Weights of a small mixture-of-experts language model, trained from scratch on English Wikipedia.
Size: 8 layers, width 384.
Below are experts of layer 3 (counted from 0) of a mixture-of-experts language model. Rows are named router (the router's row for the expert), up (a neuron's input weights, with its number) and show model dimensions 0-63. Each number is 128 + 32 x the weight over its row's rms, rounded and kept within 0 to 255.
After each expert's rows: "gets" lists some tokens that make up at least twice as much of what it gets as of all text. This comes from a sample of Wikipedia text that the model never trained on. Tokens count by the router's weight.

# expert 69
router [120 131  89 185 128 157 152 146 114 116 123 109 140 115 138 138 185 142 119 152 120 123 149  72 213  90 179 107 171 160 115 175 115 136 133  61  98 119 137 176 166 161 173 105 100 121 113 162  91 148 129 167 156 124 119 141 124 218 127 150 161 120  88  92]
up0 [153 149  88 110  83 163 128 145 110 128 119  97 134 144 115 139 158  72 165 198 163 101 149 115 136 111 120  80 136 150 164  33 128  69 101 132  98 155  40 141 176 144 143  70  65 114 170 112 125 122 137 126 106 110 110 127 114 205 133 106 158 116 160 155]
up1 [168 171 118 129  83 114 151  92 155 163 136 181 148  99 158  88 106 123  92 116  95 161 162 177 197 103 121 204 184 112 181 137 140 141 100  87 166 104  95 135 153 137  80 114 118  94 115 147 101 148 133 129 164 126 141 177 131 110 160 155 107 117 113 116]
up2 [120 242 130 104  71 131 114 122 139 156 134 100  80 131 113 123  59 182 171 142 152  96 136  98 115 114 160 141 123 138  76  76 163 141 142 170 113 146 170 131 164  73 148 146 116  45 144 140  78 166  89 159 143  66  86 102  57 116 143 106 162 165 160 113]
up3 [130 128 123  98 169 153 173 211 166 101 143 102 116 118 119 161  81 136  98  95 134 120 127 128 110 131 133 182  68 136  91  62 119 138 121 114 125 121 125 110 151 114 141 108  75 117  99 164 132 151 153 120 107 118  96 159 109 148  84 210 116 157 157 131]
up4 [134  95 124 167  81 185 171 142 176 156 119  93 119 202  99  88  42 170 135 157 128 104 197 116 167  92  72 147 117 102 142 107 145 140  73 125 139 115 140 149 143 116 124 122 149 180 126 168 116  96  98 135 140 169 129 109 104 122 125 145 147  93 196 132]
gets: " a", " an", " two", " one", " first", " three"

# expert 52
router [ 62 156  65 139 162 136 158 150  54  71 188 158  88 101 154  68 114 157 122 178 133 169 179 121 175  76 150 111 164 105  88 170 133 178 165  87  74 127 163 151 140 192 133  82 138 129  71 185 133 148 169 138 123 173 110 165 119 137  76 141 167 123 132 123]
up0 [153 126 147 136 154 142 170 102 106 124 140 105  96 144 138 126  49  97 137 131 168 149  85 154 138 162 101  88 132 183  92 112 160 142  80 169  98  81 169 144 128 168 159 131 139 170 159  70 126  89 111 173 116 100 117 103 119 120  94 118 121 110 172 175]
up1 [130 104 104 134 101 150 115 121 130 114 143 149 120 151 120 157 172 115 112 155 145 169 106  56 180 230 148 107 131 120 133 112 156 154 203 179  94 117 121 139  91 137  75 144 144 183 151 109 151 175 167 181  94 135  73 108 151 172 117 128 186 139 172 103]
up2 [120 188 106 131 105 134 136 105 125 126 147 136 133  87 109 112 173 124 122 137 111 115 132 103 132 136 115  94 107 151 115 109  76 112  68 120 114 140 168 114 133 147 168  92 115 212 142 138 151 165 130 168 149 128 155 105 131 125  55 141 181 141 184 140]
up3 [115 119 136  63  97 105 114  84 103 159 178 129 201 138  57 131 124 164  95 169 188 128 163 174 152 113 161  85  78 116 141 138  71 108 113 152 192 106 105 165 128 135  92 160  61 132  93 154 108 154 138 174 100 132  99 169  95  97 136 129 141  61 147 128]
up4 [ 98 108 121 164 146 107 104 108  86 154 101 146 108 114 174 100  94 193 136 121 108 152 137  86  84 142 160 160 106 167 171  66 206 103 127  70 158 115 158  95 127 165 107  80 112 160 124 158 157 116  97 169  80 125  96 157 123 116 156 177 182 146 126  82]
gets: " who", " which", "19", "3", " her", " it"

# expert 27
router [111 151  69 115 203 131 176 153  80  81 199 134 119  74 170  78 110 136  76 174 158 171 149 131 163 107 132 132 187 105 110 146 151 151 167 138 116 151 147 161 124 136 168 135 147 152  89 157 141  94 146  99 133 174 117 140 100 112 118 149 129  93 145 111]
up0 [159  99 115  71 164 153 145 162 148 184 125 123 124 117 127  96 153 123 175 183  88 137  56 167  85  99 112 145 116 161 137 135 162 149 172  95  97 133 106 114 162 131 138 107 170 121  88 129  83 110 116 169 142  97 113 120  68 155 234 157 108 119 115 135]
up1 [ 99 160 149 145  96  89 124 159 190 154  91 154 163 120  96 120 121 167  72 153 160 135  84  86 134 186 137 120 156  85 123 108 133 149 151 134 162 133 171 180 110 156  97 121 110 141  63 150 134 108 129 114 113 172 150 127  86 129 108 155 157 162  75 128]
up2 [164 127  98  94 162  88 158 129 190 142  59  89  99 129 101  92 136 153 105 122 119  97  85 144 110 151 129  73 155 103 167 150  93  89 104 134 116 150 145 175  85  48 121 162 111  99 156  41 151 103 119  45  87 136 159  61 142  75 126 152 126 171 130 121]
up3 [150 166  94 168 189 134 118 121 121 122 108 148 184  92 166 152 126 129 128 156 156 108 117 111 145 149  97 122 131 106 142 128 167 141 133 143 167 149  73 139 134  49 128 121  58 119 105 126 154 146 185 103 147 110 169 132 115 166 100 128  98 111 154 202]
up4 [ 77 112  63 101 175  85 114 118 100 140 166 129 172 101 170  47 160  98 111 117 126 139 118 172 177 142 118 114  82 136 123  97 171 109 220  84 106 112 164 173 108 140 140 117 137  56  77 110 106 142 111  62 111  65 149 139 139 116 116 111 150 115 141  84]
gets: "0", "1", ")", "%", "2", " —"

# expert 93
router [124 139 137  73 107 124 154 191  89  77 125 100 141  98 143  98 131 170 111 126 188 156 105 158 200  74 130 104 138  98 124 141 116 138 141 141  93 133 147 166 133 133 146  65 102 128  87 148 141  99 132 151  85 137 118  66 123 123 143 130 111  83 165  81]
up0 [ 69 174 146 116  49  94  95 118 163 175  53 102 150 190  60 141 106 126 133 149 175 146 135 165 110 127 122 134 153 137 100  80 176  90  67 146 159 196 118 137 129 115 152 150 191  90 121 136 121 110 133 134 106 143 105 138 147  95 183 143  73 129 152 105]
up1 [106 114 119 128 148 160 121 119 121 135 151 157 112 181 120  94 160 100 187 110 123 159 186 121 166  93 172 100 111 125 121 159 124 160 112 155 130 179 197 123 156 130 108  94 129  88 209 111  95 139 108 142 131 105  90  90 191  84 172  32  94 123 156  64]
up2 [138 116 108 139 161 149 129 150 111 104 112 168 106 117 120 126 174 113 198 163 157  97 170 123 207 159 119 119 121  78 124 118 149 143  97 138 143 140  84 119 150  78 112  99  97 131 106 173 139 115  85 114 133  43 137 111  78 134 118 139  96 143 114 162]
up3 [153 189  80  87 165 159 159 145  84 113 132 145  95 156 146  93 126 101 154  96 127  58 150 164 122  90  99 158 142 150 170 119 139 160 142 146 114 128  94 169 156  93  90  92 179  92  70 132 120 109 133 155 101 143 125 142 107 110 155 152 159  86 162 113]
up4 [155 132 144 202 158 119  92 176 190 138 120 101 123 122 132 175 193 159 119  43 177 134 137 130 102 146 110 165 116 139 109 152 125  66 121 119 111 115 162 137 165 154 137 108 132 111 144 202  97 172  96 101 147 160 137 151  88 140 109 104 100 142 145 105]
gets: ",", ";", " and", "),", "\",", "',"

# expert 88
router [ 91 164 110 125 170 158 199 113  91  58 165  95 102 118 170 122 164 126 104 159 104 124 170 178 190  81 125 111 141  92 129 203 119 152 144 127  74 147 131  98 144 141 116 132 112 150  47 154 143 122 141 148 126 155 106 172 128 116  62 168 131 135  98 114]
up0 [191 114  91 105 220 111 118 127 145 107 103  94 111 101 176 187 114 183 142 132 116 149 108 114 205 171 137 138   0 154 117 174 142 151 108 118 142 139 185  77 147  63 140 113  87 141 128 115 139 148  97 134 165 102 135  63 154 127  96 131 120 127 139 188]
up1 [153 152  73 151 124 169 153 152  62 111 107 140 117 110 150 151 103 187  91 137 118 118 169 155 184  71 124 210 131 112 145 123 168  79 124 156 146  89  76 115 150 129 125  83 133  91 116 121 139 102 129 142 175 113 186  98 143 161  96 155 112 131 123 132]
up2 [ 92 144  58 152 153 124 178 171 102 104 135 102 148 101 158 141 118 149 116 146  97 128 110 139 125 163 148 136 101 140  93 127 121 225  89 101 151 181  81  84 134 107  91 115  70 129 125 124 149  89 162 116 145 131 118 117 172  79 149 115  95 138 119 144]
up3 [150 118 103  86 136  66 145 120 135 124 127 105 154 153 186 114 128  77 140  82 122 104 121 161 176 183 154 125  99 138 150 187 137 117 133 153 131 159 122 146 110 176 150 125  81 112 128 155 120 109 137 149 158 104 110 146 102  66 192 157 120 215 153 161]
up4 [161 114 121 127 120 185 141 132  71  81 111 113 116 159 191  68 112 123 122 158 130 153 159 147  97  94 129 104  95 131  97 171  98 108  88 108 118 121 164  81  66 129 154  96  94  77 131 184 102 154 154 126 119 102 178 159 153 163 144 172 127 110 102 144]
gets: ".\n\n", " |\n", "\n", "\n\n", "==\n", " |\n\n"

# expert 81
router [ 93 176  90 127 187 147 147 165  67  72 193 176  87  99 135  88 124 168 118 164 107 181 182 157 165  98 162 119 162 119 105 171 132 181 167  97  90 141 160 150 130 186 148  92 129 111  95 173 123 140 153 101 123 197 110 124 117 146  80 150 155 114 119 101]
up0 [166 136  92 110 105 115 145  71 139 110 160 117 151 106  96 110 128 197  83 116 146 110 137 126 142 118 133 110 166 159 129 175 126 151  72 181 170  64 176 115 124 162 193 121 119  91 103 132 126 122 132 131  62 124 120 116 165  60 116 181 171 124 168 164]
up1 [113 128 139  90  80  92 158 159  92 188 142 116 146 167 147 110 199 125 125 138 105 129 131  95 144 120 169 115 137 150 122 169 171 145 137 143 255 163 146 128 135 159 123  90  95 104 126 148 148  92 146 129 136  65 138 120 126 103 136 151 152 150  75 107]
up2 [ 59 129 119  39 134 192  94 139 121 124 126  77 209 137  94  88 109  85 165 150 120 108 147 180 177  93 132 143 184 153 169 156 116 168 148 111 113  87 153 142  80 161  80 161 102 162 166 149 163 155  93 126 174  95 118 128 140 136  97 166 135 163 138 153]
up3 [105 163 151  93 113 101 125 126 136 114 180 123  87 116   0 118 126 185 128 163 109 146 116 140 166 121 171 152 172  63 103 119 129 147 126 131  68 145  90  99 154 189  92 144 116 156 144 110 105 134  48 108 132 145 143  61 126  68 108 106 184 185 108  89]
up4 [112 113 147  96 104  88  44 169  77 189 136 135 155 147  63 193 115 110  84 164  54 110 117 120 104 127 161 107 168 155  94 171 143 132 157 112 134 165 178 129  91 141 115 143 126 139 159 151 208 119 110  76 134 151 135 131  87 123 103 123 115  90 152 103]
gets: "19", " to", " |\n", "1", " P", "18"

# expert 25
router [ 95 130 115 116 145 144 145 162  87 146 179 165  94 117 135 130 157 125  67 145 118 174 125 145 145 110 133 119 142 101  85 162  62 159 116 136  90 148 170 134 116 149 173 128 134 124 112 165 136  93 147 143 159 148 120 161 126 107  64 160 100 139 112 110]
up0 [ 77 193 123  88 160 136 109 126 118  82 162 177 163 157 125 121 101  94 102 117 136 116 150 125 140  74 228  53 153 148 140 170 137 165 121 109 134 178 152 145 157 118 147  88 120 129 155  58 111 145  88 152 180 186 132 187 140 116 132 128  95  98 121  95]
up1 [147 138 116 173  98 126 125 190 118  92 105 142 119 149 121 148 169  90 100 134 130 167 131 103  86 153 131 125 147 100 118 134 151 114  91 200 125 128 124 143 115 122 129 123 112 162 170  77 115 135 103 105 104 119 130 152 102 116 138 126 104 116 109  79]
up2 [ 66 145 129 126 120 144 157 144 157 113 118 187  93 157 164  89 142 103 124 141 167 155 100 132  80 112 101 115 139 144 148 140  42 163 104 185 150 133 106 158 112  80 181 129 174  83 140 144 133 103 147 125 125 117 145 103  80 185 123 167 131 156 101  97]
up3 [202 131 136  98 136  69 119  70 165 150 170 112 162 119 100 121 162 158 111 153 161 135 142 114  82  33 136 165 101  90 161 106 138 130 120 116 120 150 155 131 141 128 181 141 110 170 162  68 132 140 122 201 116  72 108 148 110  87 114 120 161 106 131 146]
up4 [158  98 144 102 173 126 128 137 124 115 221 116 163  75 168  71 134 111 126  97 167 136  98  99 116  99  81 198  65 146 136 138  95 129 112 118 126 137 153 123 121  75 167 153 115 140 117 122 120  66 161 126 172 151 148 152 133  91  52 151 111 152  75 117]
gets: " \"", "==", ".\n\n", " D", "===", " =\n\n"

# expert 9
router [131 142 104 133 147 168 143 168  39  77 146 198  79 120 148  95 126 172 126 126 140 150 128 162 140 134 141 141 170 122 136 129 116 199 196  94 109  99 165  92  96 144 132 149 108  89 103 159 106 141 155 135  76 124 130  93 110 172  93 144 138 144 107  85]
up0 [113 108 127 161 217 115 127 142  58 106  96 139 103 121 149  85 114 147 145  15 142 110 102 128 112 112 115 103 163  96 128  98 152 149 192 132 102 149 134  98 133 121 171 188  72 101 160 123 130 123  84 133 148  54 139  52 108 124 100 122 128 119 101 138]
up1 [174 138  74  57 177  83  92 188 129 170 188 102 149 116 166 133 166 127 145  99 199 152  99 115  88 139 110 140 136 106 124 132 139 158 128 102 143  99 158 143 102 104 114 135 176 178 133 116 113 137  66 124 138 176 119  99  53 129 194 112  42  61 164 109]
up2 [127 142 167 157  97 111 124 112  68 122 108 173 134 153 150  99 168  94 115 175 164  98 128 109 116 182  89 103 147 132 134 142  70 165 164 123 136  59 114 164  89 124 119 167  88 134 124 100 153 124 136 139 113  94 141 101 143 226 106 100 138 167 106 163]
up3 [130 142 154  71 138 165 109 140 105 118  92 169 147 122 114 110 151 130 125 133 130 113 162 122 119 218 120  84 152 136 144 150  83 156 130  88 147 131  96 150 151  67 121 133 101 108  78 147 149 158 142 132 124  48 181  93  99 107 113 129 128 135 143  79]
up4 [ 90 131 143 104 108 102 147 155  93 115 162  92  61  62 170 109 131 151  98 113  99 182 169 132 138 152 125  91 173  67 169  98 171 136 203 105  98  70 122 130 145 132 123 141  66 140 101 162 121 151 151  85 108 140 151 127 152 154 158 127 113  99  50 100]
gets: "'s", " his", " their", " its", " her", " the"

# expert 17
router [124 154 110  89 161 181 204 134 106 143 168 123  86  57 130 134 110 149 105 143 127 140 143 138 149 118 119 116 145 136 130 164 107 161 120 127  56 144  81 144 134 150 144 118  61 121  61 113 183 191 156 121  81 187 134 117 130 192 119 137 145 128 121  27]
up0 [104 127 129  62 141 191 160 131 199 143 175 166 110 137  98 129 126  99 166 151  90 116 178 127 178 115 145 101  97  94 139 223  98 129 136 127 128 124 110  93 205 159  92 128 110  74  76 109 134 154 126  88 168 142 153 148 147 117 158  41 174 165 159  78]
up1 [106 181 100 100 117 134 105  91 119 155 140 128 139 134 108 127 182  86  82 176 157 138 188 116 126 111 108 101 150 137 146  65 101 102 136 177 118  99  98 182 123 114  72 135 123 116 107  72 116 128 131 155 158 139 154 109  66 180 144 148 104  97  95  98]
up2 [102  75 107 117  73  89 137 146 147 167 117  95 116 128  93 123 180 206 112 158 190 141 112 156  94 116 121  69  98 111 150 152  85 136 155 207 123 138 123 161 114 119 114 158  49  60 142 192 142 200 139 129 132 166 125  86 183 192 125 123 130 156 149 155]
up3 [148 189 143 108 143 173 139 162 135 179 155 161 119 115 127 148 196  95 139 185  88 116 115 129 132 160  92 182 139 122  78 180 155 144 149  97 143 126  91 139 125 111 156 108 190 152  82 124 152 134  83 198  98 108 148 200 131 159 135 123  95 129 148 164]
up4 [122 160 174 118  66 159  70  93 141 148 134 160  68 141 144 156 129 144 143 123 140 111 170 115 127 155 142 161  82 176 128 126  87  73 116 125 106 128 107 120  95  99  99 118 154 100 142 133 128 154  90 106 130  95 131 128 182 114  75  90 112  92 155 138]
gets: " |", ";", "|", ":", " —;", " –"

# expert 8
router [ 82 179 104 129 170 127 151 181 106 106 183 126 126  37 152 115 143 172 127 159 154 194 151  97 177  80 150 156  98  92 128 164 160 161 149 149  89 133 148 116  83 147 162  46 138 134 157 172 137 165  86 137 130 140 126  71 105  93 113 164 109 126 163 126]
up0 [103  97 113 118 139  98 112 169 140 111 133 114  77 127  81  52 133  76 115 146  96 150 152 184  94  86 136 120  82 135 175 147 100 164 173 110 118 155 188 176 117 130 146 157  89 163 218 209 108  91 117 100 139  98 151 126 102 124 134 139 112 155 115 112]
up1 [149 180 138  72 153 162 144 145 145 117  92 138 138 124 131  99 110 173  62  73 140 136 111 129 131 170 173  92 117 129 151 151 126 139 175 127 165  96 155 139 113 131 113  88  73 157 111 105 116 135 158  95 134 177 145 106 128 166 130 109  54 117 146 140]
up2 [111 139 129 138 125 116 116 103 161 116  94 139 100 100 130 120 181 107 213 124 149 177 169  83 163 151  96 182 142  99 138 103 125 146 186 122 133 135  98 114 178  85  89 152  70  64 160  79  83 100 109 113 164  52 131 115 124  61  86 147  93 102 126 136]
up3 [120 148 171 131 125 137 171 127  96  55  74 127  94 149  94 144 115 117 138 115 153 143 169 133  85  92 223 120 101  92 104 105  96 171 155 119 110 146 184 151 107 122 175 105 162 123 175 104 149  88 172 155 120 128  47 134 122 127 116 140 139 110 158 116]
up4 [103 111 135 138 109 109 132  66 120 115 103 131 119 136 141 138 133  86 167  91 116 107 145 135  51 152 153 108 120 210  96 164 192 124 113 138  98 129 108 160 128 165 167 150 109 105 154 156 115 177 110  90 151  78 102  98 155 154  82 126 127 122  93 125]
gets: "-", "|", "==", "\n", "===", ":"

# expert 34
router [ 52 136  60  96 191 113 127 160 123 102 158  81 103  62 133  57 141 146 115 109  94 156 110 116 192 109 166 126 114 117 115 187 187 166 152 153 122 122 131 133  69 135 153  97 192 173 139 128 158 149 114 114 102 161 105  89 103 131 134 120 110 152 186 113]
up0 [135 149 128 115 190 143 134  96 116  94 163 121 144 122 103 181 109 116 105 146 177 111 137 146 133 145 138 149 149 120 139  85 134 141 115 151 102 157  93 110 105 100 152 143 159 149  97  49  99  90 132 107 113 130 121 123 104 172 132 151 124 151  99 116]
up1 [144  96 133 116 124 153 126 120 114 199 112 124 121 142 136 105 130 141 132 167 125 147 180 116 163 148 149  85 158 107 163 100  45 147  77 111 121 152 136 108 135 101 131  93 132 111  97  86 180 108 138 105 152  61 101 150 108 149 180  98 145 151 121  97]
up2 [158  96 128 155 120  87 151  92 125 110 183 127 119 105 114 151 119 196 104 126 141 130 139 138 126 149 131 100 113 132 113 117 133 114 150  98 139  90 187 147 146 127 128 127 255 123 171  92 146 123 138 187 102 137 113 117 162  91 177 186  75 103 111 109]
up3 [106 126 126 154  67 108 227 154 163  85 150 123 139 103  13 153 132 127 153 145 146 106  90 136 182 127 159  63 158 162 141 147 164 113 168 149 126  95  85 116 102 122 125 125 130 107 139 116  90 186 100 144 109 116 134  55 106 177 117 142 167 183 165 173]
up4 [ 97 121 166 151 159 114  87 153 139 142  80  81 152  74 124 150 153 155 113 152 131  96 107 125  91 154 127 108  88 118 131 114 166 122 136 190 149 134 128 155 153 152  80 128 130 159 161 146 116 172 116 152 113 153 141  74  92 109 108 128 161 108  80  53]
gets: " |", "-", "|", ";", " |\n", "\n"

# expert 72
router [128 119 102 170 149 130 128 125 107  97 158 115 118 108 143 109 120 127 128 162  97 136 154 109 189  93 141 128 215  97 128 124  84 155 140 103 136 108 129 123  63 116 127 161  69 143  90 133 134 150 107  83 107 154  88 117 107 159  93 160 146 117 120 124]
up0 [127 114 106  91 185 136 104 137 116  89  85 181  93  89 168 117  99 142 131 126 138 112 146  85 127  96 132 100 118 158 175 114 101 150  92 106 106 140  53 142 109 121  77 109  92 104 162 192 153  98 154 165 127  93 173 182 201 110 164 105  83 114 100 163]
up1 [ 97  78 145 127 142 177 176 144  84 119 134  90 170  94 156  99 124 110 151 148 116 149 100  61  85 142 130 131 134  47 178 110 121 125 175 142 138 108  74 128 122 120 139 144  98 122 138  96 149 134 167 131 147  90 117 109 175 179 107 167 121 170 124 144]
up2 [159  87 186 255 155 148 119 137 140 141 159 115 130  81 111 158  75 108 121 136  79 120 141 157 147 123  94  89 136  75 165  97 157 154 168 190  89 177 116 151 128 153 118 143  95 120 146 104 142 198 100  92 106 148 155 111 113 175 105  61 157 112 147 192]
up3 [166 175 161  70 150 124 141 162 106 201 226 126 117 129 124 103 128 157 104 108 146 127 114 184 138 132 130  85 140  74 155 128 164 119 115 137 133 114 104 168  99  64 165 109 146 136 152 156 167 106 152 129 108 168 101 168 149 137 191  56  82 106  89 144]
up4 [157  82 127 160 100 101  98 151 158 189 134 176  71 120 108 144  92 159  92 111 100 125 125 118 151 149 122 110 115 175 143 125 100 147  92 108 154 130 109 170 155 195 132 128  53  66 121 109 108 213  85 146 170 157 139 136 112 146 147 132  80 168 141 108]
gets: "\n", " |\n", ".\n\n", ")\n", "\n\n", "."

# expert 22
router [145 169 112 183 147 127  99 146 117 117 165 100 128  99 148 128 209  93 151 165 167 217 198  89 170 115 152  65  86  94 141 155 161 203 139 157 126 199 138 133 121 121 155 113 178 131 139 169 129 153 163 125 120 154 173 115 113 129  77 102 179  91 142 138]
up0 [137 151  53 147 110 123  96 135 120 136 148 149 125 113 111 122 124 100 120 153 117 120 137  92 130 111 126 123  82 107 152  64 111 163 118 136 165  93  82 159 141  97 190  87 146 151 101 122  84 105 126 125 137 130 152 112 137  84 118 123 118  92 163 187]
up1 [180 117 138 183 134 114  74  88 128 149 153 132 105 139 142 139 188  85 125 117 105 193 169  91 109 104 154  84  99 117 107 130 134 121  99 147 171 153 101 148 117 127  92 135 110 198 127  73 110 104 127 172 143  66 208 133  59 128 138 125 131 140 175 128]
up2 [108 143 124 150  79 154 134 123 115  75 163 142  96 149  73 180 114 194  80 153 130 147 128  96  92 135 121 170 120 112 137  75 101 164 105 124 133 139 109  98 107 175 111 149 123 115 180 159 156 123 109 159 151 113 149 187  80 110 168 171 167 136 177 126]
up3 [100 149 157 135 147 138 177 100 165 101  99  95 128 134 129 180 166 128 139 107 135 140 136 144 127 135 150 129  87  68 166 159 104 154 134 131 135 141 145 116 121 131  92 174 196 143 168 162 111 127 136 157  65  91  71 132 109 123 151 116 185 116 129 124]
up4 [126 159 156 175 119 151 192 111 103 129 140 155 108 129  68 112 182 133 207  96 130 108 102 137 162 167 121  72  87  93 146 147 141 107 126 151  89 108 137 113 100 157  62 197 162  93  60 139  21 103  87 150  87 142  61  53 135 115 124 120 115 131  91 130]
gets: "-", " Born", " Total", " •", " Country", " Coordinates"

# expert 1
router [127 146 116 154 191  81 169 115  66 102 134 166  92 122 103 134 145 118 136 138 105 153 149 152  87 115 138  86 113 127 100 151  93 172 177 129 111 120 160 160 159 153 102 140  82  98  95 178 129 100 117  97 148 191 136 150 124 163  96 192 134 167 104 143]
up0 [132 125 174 130 136 119 131 129 122 169 176 132 142 127 157 123 112 135 107  87 109 112 164 158  82 154 157 180 158 140 111 114  97 116 120  95  93 151 131 166 139 164 128 147  82 116 117 113 212 134 101  78 120 141 185 158 181  97  82 141  91 149 119 137]
up1 [136 110  85 163 139 122  85 127  67 141  21 187  66 154 138  65 181 130  73  97 141  93  94  84  87 150 111 133 179 131 121 104 143 149 158 221 120  96 137 116 112 107 108 100 130 157 112  63 152  85 107 133 134 129  97  85  61  93 132 165 106 154  96  71]
up2 [172 202 145 176 120 111 163 185 127 133 137 154 138  96 117 125 132 135  79 135 121 154 120 113 154 166  88  96  85 107  86  61 112 130 179 185 124 156 110 189  86 147 105 122 173 115 117 122 104 100 181 126 126 124 108  96 127 180 128 102 127  77 174  92]
up3 [ 95 123  65 105 132  94 138 193 135 121 144 112 105 125 120  96 120 119  87 127 160 109 144 161 121  74  91  92 185  78 130 135  87 138 129 136 167 147 173 103 152 125 132 172 166  94  57 185 160  80 138  78 174 141 158 105 113 133 145 123 113  84 115 152]
up4 [ 77  36 136  96 144 152 143 129 141 136 125 137 109 139 125 147 146 139 126 128  95  89 126 137 162 166 112 126 109 135 100  89 103 141 192 108 135 214 183 102  95 138 174  91 146 172 160 160 147 166 203 168 140 152 114 164 156  60 155 122 191 120 104 120]
gets: "20", "19", "18", "0", "00", "."

# expert 5
router [ 77 100  95 115 187 157 174 182 115 142 144 144  83 122 119 132 143 183  97 145 132 166 124 127 163  44 137  64 148 116 169 156 118 189 168  88 110  85 155 156 117 154 140 100 108 133  98 145 106 120 106 146  98 171 115 112 127 170  55 110 138 127  94 113]
up0 [142 105 139 139 134 150 127  82 169 136 117 194 111 124 179 110 134 120 154  96 105 157 100 102 133 149 136 111 143 160 158 135 122 134  92  84 147 136 127  85 106  34 125 129 152 145 149  95 151 138 180 155 134 139  68 100 165 166 147 153 124 145 168 113]
up1 [103 118 138  89 112 174 157 161 172 173 176 121  96 136 165  97 100 155 111 136 113 175 142 103 110 109 120 115  76  96 136  83  99 122 121 142 139 104  49 128 120 101 137 147 116 123 140 159 166 137 114 138 158 156 162 117 138 171 104 129 147 177  93 141]
up2 [113 112 125 139 187 117  92 120 156  30 124 134 126 134  74  87 138 134  88  81 131 120 179  93 130  93 187 100 136 167 126 146 105 177 125 156 155 133 135 144  78 189 140 158 163 161 144 136 127  89  48 119  96 136 130 131 104  98 118 116  93 225 123  74]
up3 [ 98 138 128 186 130 129  73 108 160 114 120 138 201 129 105 108 133 117 138 178 119  86 144  81 140  59 181 113 112 102  69 164 134 138 141 126 144 133 159 103  83 172  99 114 214  95 148 119 155 184 120 199 139 153 165 117 118 134 139 119 149 149 124 119]
up4 [157 130 119 119 185 123 112 155 126 122 119  84 141 109 155  96 107 139 137 113 127 163 138  89 165 133  99 112  79 178 133 130 117 115 150  88 148 125  99 129 147  85 123 126  56 130  44 143 125 157 111 142  67 118 135 174 140 122 127 128 158 139 115 145]
gets: "1", "2", "3", "0", "4", "5"

# expert 86
router [132 129 136 161 186 195  91 188 100 110 178 158  97 120 145 116 100 157 111 156 161 170 205 170 103 128 130 119 166 131 160 150 137 145  94 174 121 117 150 142 152 161 127 120  85 158 108 159 122 112 147 132 162 145 125 122 117 128 121 129 121  76 139  60]
up0 [106 123 159 109  89  96 117  94 113 177 117 124  36 122 159 146 109 167 119 194 106 209 124 159 128 167 126 141 117  85 115 120 151  97 140 117 136 127 128  56  98 160 182 168 186  25 109  98 135 120 145 156 147 122 107 217 105 148 139 131 156 128 118  80]
up1 [108 144 128 134 111 195  91 130 174 105 110 166  86 140 110 108 105 162 148 149 133 113 122 120  87 174 225  35 141 193 124 129 158 149 121  96 101 135 178 107 133 129 133 106 110 140 132 128  44 139  74 171 202 130  94 143 124 151 109  81 146 120 143 140]
up2 [119 167 160 105 112 154 102 149 108 145 168 159 193  92 105 113  85 141  93 132 139 157 199 136 110 113 114 147 154 199 145 141 156 140 165 225 132 133 138 128 140 127 160 134 110 150 139 103 143 149 121 126 152 117 142  61 119 134  75 110 125 149 126  88]
up3 [129 158 183 119 113 145 123 128 155  60 159 106  62 116 182 144  78 185 120 139 106 143 168 127 107 130 141 111 114 152 162 146 139  74 152 119 137 134 144 156 202 115 133 115 109 151  73 139 136 160 115 160 158  82 157 119 134 178 140 128 153 101 173 136]
up4 [122 174 124  82 119 123 100  95 121 150 157 190 142 111 195 133 103  97 221 147 149 100 168  77 141  80 135  96 152 143 137 170 109  88 103  92 116  97 112  75 178 131 132  54 100 129 124 138 142 118 134 156 126 127 146 198 103  88 159 108 100 136 126 110]
gets: ")", "\"", "%", ",", " —", "),"

# expert 12
router [127 140 107 137 164 157 129 175  61 132 172 152 109  76 175 109 132 169 150 117 125 140 153 133 151 112 159 171 167 131 144 141 148 224 157  60 104 119 164 118 155 107 146 160  82 116 127 174  61 110 107 177  86 127 139  89 133 171  87 122 185 166  87  88]
up0 [ 44 158 110 140 122 153 140  88 144 142 160 102 107  57 134 116 102 153  65 100 162 113 147 161 133 145  68 107  89 146 115 120 117 114 143 124  71 145 114 101  81 169 132  86 172 114  95 139 127  97 221 144 139 114 169  99 120 113 101 152 130 144 198 190]
up1 [132 126 134 107 101  90 149 159 122 139  86 125 127 137 118 167 149 146 127 181 172 131 153 124 109 141 131 160 148 135 121  89 111 172 109 111 101  85 143 169 136 172  93  81 202 116  96 126 104 159 114  94  83 115 144 139 172  26 140 147 160 130  74 145]
up2 [148 131 129  98 125 139 138 169 152 124 163 162 135 129 114 172 112 124 102 146 159 121 131 135 113 130  88 107 129 159 131 145 115 136 199  84  60 121 128 119 126  61 148 107 134 172 114 170  73 151 126 132  85 148 104 100 155 180  75 181 162  88 128 138]
up3 [132 134 110 177 113 111 143 172 116 143 143 113  58 115 169 124 150 191  90 168 159 140 121 119 132 120  83 158 166 117 109 128 148 151 100  93 173 108 110 159 113 184 148 225  74 128 145 185 112 155  95 127  78  96 103 147 120 220 135 138 200 108 140 115]
up4 [143 200 153 105 138  75 105 176  85 117 146  87 177 198 137 129 175 147 139 169 172 111  93 149  89 111 131  72 146 116 204  96  78 142  99 107 169 101  65 195 106 110  92 132 109 146 124 112  95 132 105 128 143  88 105 153 119 148  65  64 110  79  85 104]
gets: "'s", " his", " her", " their", " its", " him"